Below are experts of layer 2 (counted from 0) of a mixture-of-experts language model. Rows are named router (the router's row for the expert), up (a neuron's input weights, with its number) and show model dimensions 192-255. Each number is 500 + 25 x the weight over its row's rms, rounded and kept within 0 to 999. Numbers have three digits each.
After each expert's rows: "mostly gets" lists some tokens that are sent to it at least half of the time. This comes from a sample of Wikipedia text that the model never trained on.

# expert 49
router:495497539499511521499482495539461510499510500498505511493497529497491491471449488507465497504487529494496504441476508488491517500463401387508515505516517465493481525523479522499495553521503503
up0:525503535517513513500492510484477529512495449480504472498493468499512506496474494545499503517543469472521500520492510474508525535459500513551512512482502485486497530508485485485535472508535497
up1:473494501503538515501493480516542498512493558560523520501524512470481494506508553498460484521519492496521508481527499490488499482463506477494495473498515488551482491522516436509480492501475510
up2:488504515491554503512504509477512480464491501473546531502501478502447470535503534475526536547511492456515476547498496509481504495507496489533481491468502498511509458543477480469483531517523503
up3:494489498524519516522449465523550509522538473495486532488473498473522454507482525478544475477557460466527511482542507498535538501487464494517493467494516493513486462525420484535476486493535537
up4:502495474480516493488502518501489505469499476535475537534485490509518502494487540536520500476546483513465480475497500489511478564514493537506521531527449499465506512517508514508538487494501489
up5:497518504494491510514530501542475474522534466486465487530491530511515503453520489538548519535462444513518486497459476469469489515487499505515513518471488541535539488484498527522510500471498540
mostly gets: "four ", "three ", "several ", "langu", "first ", "ge"

# expert 20
router:507487522520485537478488519485490539497533498502483528506458517470518491479460468510492555485484500500527482490490497527504489572482452479510494524503489491478490495480480504506503531519491508
up0:551518522487517510469514487522528493482491507521508464481461497525507500507551442540463477527525497495516458544546503488494527466490459486551461491584508532497486490513472479540541461479474520
up1:465460519469508491554540493496510515503444520469488511500482457500491450555500534461496485488531492449491534497488499501486496526486500533485506473509515545507500496473492455512506485502499496
up2:498504491487486487526557513516517502515452478479502481498539513511515502485484551522470528469537481505496481497505522513522500488462511551497505487518484482513514468524471482543476466479492564
up3:525551506501472477489489476491472525498489495484485508468492516474503484550517596471514508518510487453481527533521462522484491529450524477531512502504511494475488510467529509512487502533510466
up4:465536516479486493496494556489514513500493528495506522493491510455499497462474482476472507551547459526468550477511465492509494496510530489500538506488476516516534490517513541442486501479500502
up5:525520462515538535461496535469527514494488518559493514446530490485485466461492465518505515518496492505487470428477504467478477518520499508510529509470466511549514484510478529509513477526487511
mostly gets: "species ", "It ", "gen", "it ", "pro", "31 "

# expert 43
router:479540535514488487544503502518540489462518475448517475503530535522485500474523454514518500471568528469513513485503505500489467495481497486504503511465483496507470517477472491448514525489485512
up0:482493476488508505469498541524519463502488476484550532522516514499469499497499475486506495480498486468506570506474538545481520517515516516454524497548515554493526506526473473471530492511515505
up1:493485518482513526541519503441495480478514506512503488515475553495491495452501508518475485484487495533488488513522463483471498496519493509516491492475522488527504514478480475493495501496508521
up2:508480530520495463458527501511501476472475490518518440488513541548486508520482505541515536538439511478534514551470488534480487524499513517499496507461507510498482510483493500517526522513535478
up3:482531463519529541487513505491498480478454490518528490555503484516502523432477505525505444479497531526499496502483481473533454483542477501504497502495485511511548515513520528528530500496480514
up4:495514454564476477521484526529523529467473543499518506509548530529458505511495536514485452480520509498514507493516460499486499513505504535500514514489453484488490487509512506515518505496492498
up5:494461526476525485502491471535537481488505482494507538474495525500525487504472473454537473479557480496477524532501551522485530519494502477512518494477480517518480520473543512484495465504473529
mostly gets: "ed ", "1", "ed", "as", "x", "de"

# expert 41
router:507494528505513518493481492534461508493511500491501503506499538514491501472451478497470499502492513471502495429490519496476514502464401388493510488506502466501481529519486522498488556525482499
up0:468494518469453516510499524493508509524488522538483497469489510506482488479528499471438500492484518484516478522514523525511532486502536448525497528513507486450485520509435510481473549519421481
up1:491520485497474484507533513477500533513475513475525524533487495524520516511524475503489477508551487460509532487530494496480494467443520509478506500517508464469466491441506469539509491490503510
up2:478555481535515495461509465483496492520478494492511496536499521530489531500539515505534483500471481493540522511505486488523502487473489470500450488502508499495481517497519500526495464462520502
up3:526516474515507528512509493513506541465480501508556519496478460484500462525485479529488504468481546521486501478489488448457541554525515497505515495506513485444511494487494543463491518530503498
up4:534475484516504493485530523461515521506497512481514512490493479497482482490511478469512483472537532511450487511512506531508518531544523502488483522482535494461511484429477537505484496449508539
up5:539480519534497519500498487478516490478473452499488526451528486448464526549487505495492481547514501484487536525488468506517546535523468486512470515491495460513503508451523455505486485530511562
mostly gets: "sid", "were ", "larg", "French "

# expert 29
router:510490498526491562460493471528481533456517498507497502535499516494472467469431483512461522478501506491494508469512493486476507502447449471512505490502486479511497525501483503472501552531507494
up0:506523488533498483463510453499519500501489512464498509499463458556538504512532507484518512504491495503507513490494510527532499533527478496481493504503476484499477542501481421491515507534520516
up1:509529557490472508542508500516464515507501520511472515455489482447520518472507526508501489514485508503503524487527495529471516509548478520488549477521511482502498502515539509493513491511533533
up2:484529475525520492524488531470511510482513514526499480519499451486515466462489500497501491495489482509490504506507526559499503482463459535540497509492517495510479527514492499528504498476504477
up3:479455502523506554502487469486538465550530550475518479498542467505489528491512491476509469544507459502530517510497486521557481524463498523497480511499510498482477523516483519489485505479498491
up4:448515494512492505509510465481467506503474478493537474456481487538459546488485518493492485481504538545488529494530518504521471486524477501501513440487511445501506490565522502542471502465498473
up5:532502519493470489511513555538465545538491532476568512510479502504547521507498530489497459538494521481491529479492469527509507546459519509489543455499481525519470502486535506461514502540496461
mostly gets: "K", "v", "j", "k", "name", "Kar"

# expert 31
router:510516528491531520506482533533470519509502478491483518529503554482500464467462468485452489513490534487481465474507512456523509544516458434502532469508515467507482525479481498504480519526469516
up0:488514513507540482493478501508483529509442470515498499507460447512533480497459524460494482481490509529528496532493485491506506494506468485437459519532515479510504517478532499529517508491482523
up1:504493472479482471490465551507497516517487556517487479543536531533540510532481535477529534518547548465472458459537514495548476498515511481518480477518514504540488476478510511559518525505463521
up2:480506531518500498556512482514516518472450478542495491519527511480520507484524501495480482520525505517560497507486513501444537487506442490456523527452473491441563501498522499494525450456440464
up3:488530461484546513505519473493513517527480490534513487520472484507454491515464493503499554508502514503538472562522484486469465517513495457508474464490497507498486516522529507564454436506563490
up4:527480487489474470542503511494501470495518470470469493510493463537475549509505487514499504549470512497519504460485478494483512530471473536503472465523489534522501525507555452509483542517444494
up5:509541539511497494464514480519503512470500482523540509500452543507491490509498487515462515472548495533507488491451455507512486537501509540462480507475484499469502472503474479453479473514482482
mostly gets: "et", "C", "ti", "at", "ag", "ev"

# expert 38
router:526524527479492523529536520520481538486530510529474468502508518477519473477480462470497454459469517456476486478480540472479524481453479458506518490535482495503464491528488493458487563499498497
up0:470522471473497491510471502462492549464495502500485535508501592498531514545476532506473481510491475502437489491511535525503488535537492466527450497500497519525484501485549503479464524464500520
up1:436494497535475479490501521503517506501504504508531497516433488490509473506496468523452523473479510511532515532450502499490486509529455479447502509518531541518465511522528473528520524499517492
up2:524478503466488491489519517488500498527439445538494494507471466528471484490480538547481479486489486527508521523520513518512516495522510513471484503499524470511509515511511483498487516487506446
up3:430514482501555498480545470476505488511505504500525497531497556473480520490518538496526528503533485527477514490504479476501479492480477481545527479519492496518514518495444546439504507462500519
up4:520458519496505520534498529520459510513528550498488474480491519517465455473484568479494470518507470522497521528564496497519540486554505511532486508527510532464495515491543465531507503520494498
up5:487498446473515537528545516459524475499478482505506504560489513477463495504450499474482512512516495484501517494494471463491497507496535449492496473522549500513494502497496497496548489517503517
mostly gets: "gr", "Gr", "oh", "ra", "Ph", "Ma"

# expert 4
router:509472540517523494436478510529494507490519498530523488494510528463495482509475469488465530470468502473521483467475521488510541491484447455522494464525486447495491522491466518511511512566469488
up0:516517519479480489518464517496526473498468464549516490516509480501480507549571511527495518528504501507504521492520478503491516504491521547497561457464462517512543545475529468521508537502471510
up1:479470542482488470463511475447489468487463515509549506479522529523460507509477506510498473539565497512500479504533500505474494527533510490461518487518523492517469529498486535531520442445529496
up2:510500509525552490473510506446503525489540510500475489532514455576517511530465511489508498505489512474496555523528488515497520501541536534507522512505487506524490513487541499499542506534508510
up3:454538474501498509496488544494482467490525560514464502473456482468507477473507495498476493446522485462484537481518434491474470504523499482543519529513545516507483477461426538479505482518518474
up4:526473470508481522508542527488490483473506468523504514538488516529516496541470498506518536503485492454505497470478464513494543484455492529544454491521566498459533467486542517455528501480522473
up5:501512489509553459544500543482489530486475518489516477501534539464502491504462505481480519466480517480504502501516513538483501491478474466503455514436509510455487520510478474460489528472473544
mostly gets: "sid", "13", "cent", "Cent", "ue", "Nor"

# expert 53
router:512498549500508523502520496528477481508519486483531474517506520497498481491479450487473504485492500503498540446470501469497536497452427405505511489497498479496473525532509539503510578516538481
up0:503515505494505515486507466541513501465537515507478447525426483493532517473521445540507503513488447477488499461498521478479516517513483480508531525444465517453505501456492526478524468446507543
up1:475493506497491546508494486477464474493539505551488466470514482519454501497535573473515512498529481458504500475517530480491472489511514516499502466506470501498535496480514502471501459508501527
up2:498465580493503479510507484519493509435509511502524510509527506481483531543510532480484523441518525457529499500497545495478474509496524494521541465525536528486509512562494539539517458504478478
up3:493464506502482464529497477497507532505532512487542457465508483495480518545469498484513451531524486559536456505520510520530501514456521479508515510469475473465536495513512498491501511504542516
up4:531518517498524444520504547483486493503509542468457493514486495474498538502456528501506489503528506488496496499468497519480492511471514476469488560539514474521489473554465515518481514503553496
up5:494498514529536547469530492514529524479470471513527492514537505492504501488497470565489503540541540493506514521434473480490523453510507492536511496504509539504469473466456504488559487568525532
mostly gets: "syst", "fin", "str", "final ", "stor", "construc"

# expert 2
router:508495523487480526494490502529468504481523482503476529502496522492483482465470473487454518500488501463490521432478506518474499518456442443483480500515486475494470513499485487516504547544478503
up0:537540503499491473516500470474515450516503517462476522519476459534538471502538471513508483542541479554498475500492513458481544508505487519490518552521468435497492516525503487479504484508489496
up1:484484488541513489474508492481486473486505490470506449500452484474470545537482470502466483500503474530512506488479533514474498523484482529479509483490522546526468478509541490569525537532494486
up2:524498555514473489472509512505497497513491511511528523555535492467520485482495488511527505493521523500504495508475504510502505486499486497484504521523562491478528486518501511467535485525499494
up3:519499482517477461453467494522455485497533507499507478499528512480468493448548530501528497462524476513543490518499502506482513545481486518548479521486525507521473487521505533485545496530466521
up4:503484575499493446477532494488477556489482501533471488468480491496525462474573522486485455485494526490530515494520497472521472451498500503510497490493508534530492534492493513461555513509502496
up5:485486476466507495527497528470500471531485515516483531466524481463522509435489494473503527563512522487529495515500496468523504488496528503486482479474468534509455466536512479478521431473477518
mostly gets: "ouse", "Bel", "Sw", "urch ", "ur", "12"

# expert 30
router:513501512499473533484490501520485524486550480495503507526498507497510448471441470481493510498517504460532514472488534484503518508469448457504467508530510492494498532535509535498480526564461496
up0:485526480544547497464470521487493522500506499494498524501465520492500507499508554479503504534499536511466470514583514501500483513515513508512475503467452509463526486481546470503498507505503492
up1:482492533451490525519502508508524532504547493494447455538506453453526473503540522510460558506487505521514503508515524485495517463492479534509476524492479485489533508499474487512506482479476468
up2:509498484499525534541511503488510454533485515508519531499464471485519518517512496527533516518504451558483499477474525516461432523518537526522514526487497481498482486445493490468501491444472519
up3:470482516487518488484518494484507469486491445553491489473530476479510468556468511537464474515491517512538491491452504500487506524502498499477488480530494470540462480498515512522502449509520432
up4:573447482481509467482502510494525479502494516493513500519528503505538523481466491482499501479486504480542481528491452517513458561483475496532502510484526517512511522476498503532527488494510497
up5:516484510475474516513536469497492492526503547536482457479493483518514535504501497499517470538521514520538504511550487552535459524499524519491477517489512467494496490495509518502468495469477471
mostly gets: "Born", "ol", "Coun", "el", "ordin", "Rober"

# expert 24
router:483533518529504499507456475529490517499491496498533503495464501499500518457469466540479467470482515481506517464498531498511513525486453442501499504494495508566468503465489521569492550506509499
up0:499524482496521516468469465471468477542496509495483501474472465505484455521531480522500514478512489504506458501472492495494488498484481538496511520483467505538475505498530508518526464500527481
up1:480473490484488463522483502549492533529508500508520499537522522504457502491533490510497521485524514517494524519516492486494492509506491523488511487460531491538495494474536484461510515508496508
up2:516464517507473474503450488435501548475476503518515518506444479492496456528495471456479547548457475469524505494495509494507541472478489494499528488484501496542503521452521500459504523517494535
up3:482470464451462515493498521519447480506542471476514519491488530466486484457485512515466495508502514503522508499497467509532511517474473537520491488506530490492482498488516506469546492482477508
up4:465515514550546496546488542524518558536471537537499506498486523504475503528471446506460518444496473491495556531529511537505500511503513520459470519487523496499498551489481555485533477521487493
up5:509508479474507505522511486468537490500521476454499516518506471518494512475527514483573481443510504473531494478508531499459544478512478519459513532499511511500516503541518485526501456510507514
mostly gets: "West", "Cent", "outh ", "US", "cent", "North "

# expert 25
router:497500527505518521502486496527473519495507486499518502504499520498501476473463472502472502502489516482512501438485499490471509500474393380508502499503513477501490525510481525496492546517494495
up0:456499505493490508525492478509562533527545486500526554490503487537485545514515526501518499514495510524507456527533488456512514536477519496455530532492494528507509498500548550532518538558497519
up1:482507510499549479501490470487523470565472503478501482470509540495501523511467494471504486543476490454489536495487522534488481468494486468503501517523527486522502449447478487486518505506517527
up2:557482521478497509489464517476490503499458568497506512484520523513530507508474493483477473501499489501502488458480508486513474481539490482524516516486544531460470499517515476494485534470545505
up3:525514502461504565465515515509504489474446516504514475503445489471579511527448463541502497498500488478505511474513509517499473464528506495494503471491470533547519494492486527499518496503513513
up4:544482454527531498476528529478484513463488524494492531498483498447515528493555518470531487494494498527482523522493532455500487474522487525465514457485485487507514474477503493463479495493490487
up5:489493503481506503499534485482495504478519507497497506511508500476472541506511497496482476500512489535495520512539481506461479508513480520502482515488476508475488505529545462476499523489520563
mostly gets: "adi", "San ", "stud", "develop", "vol", "amil"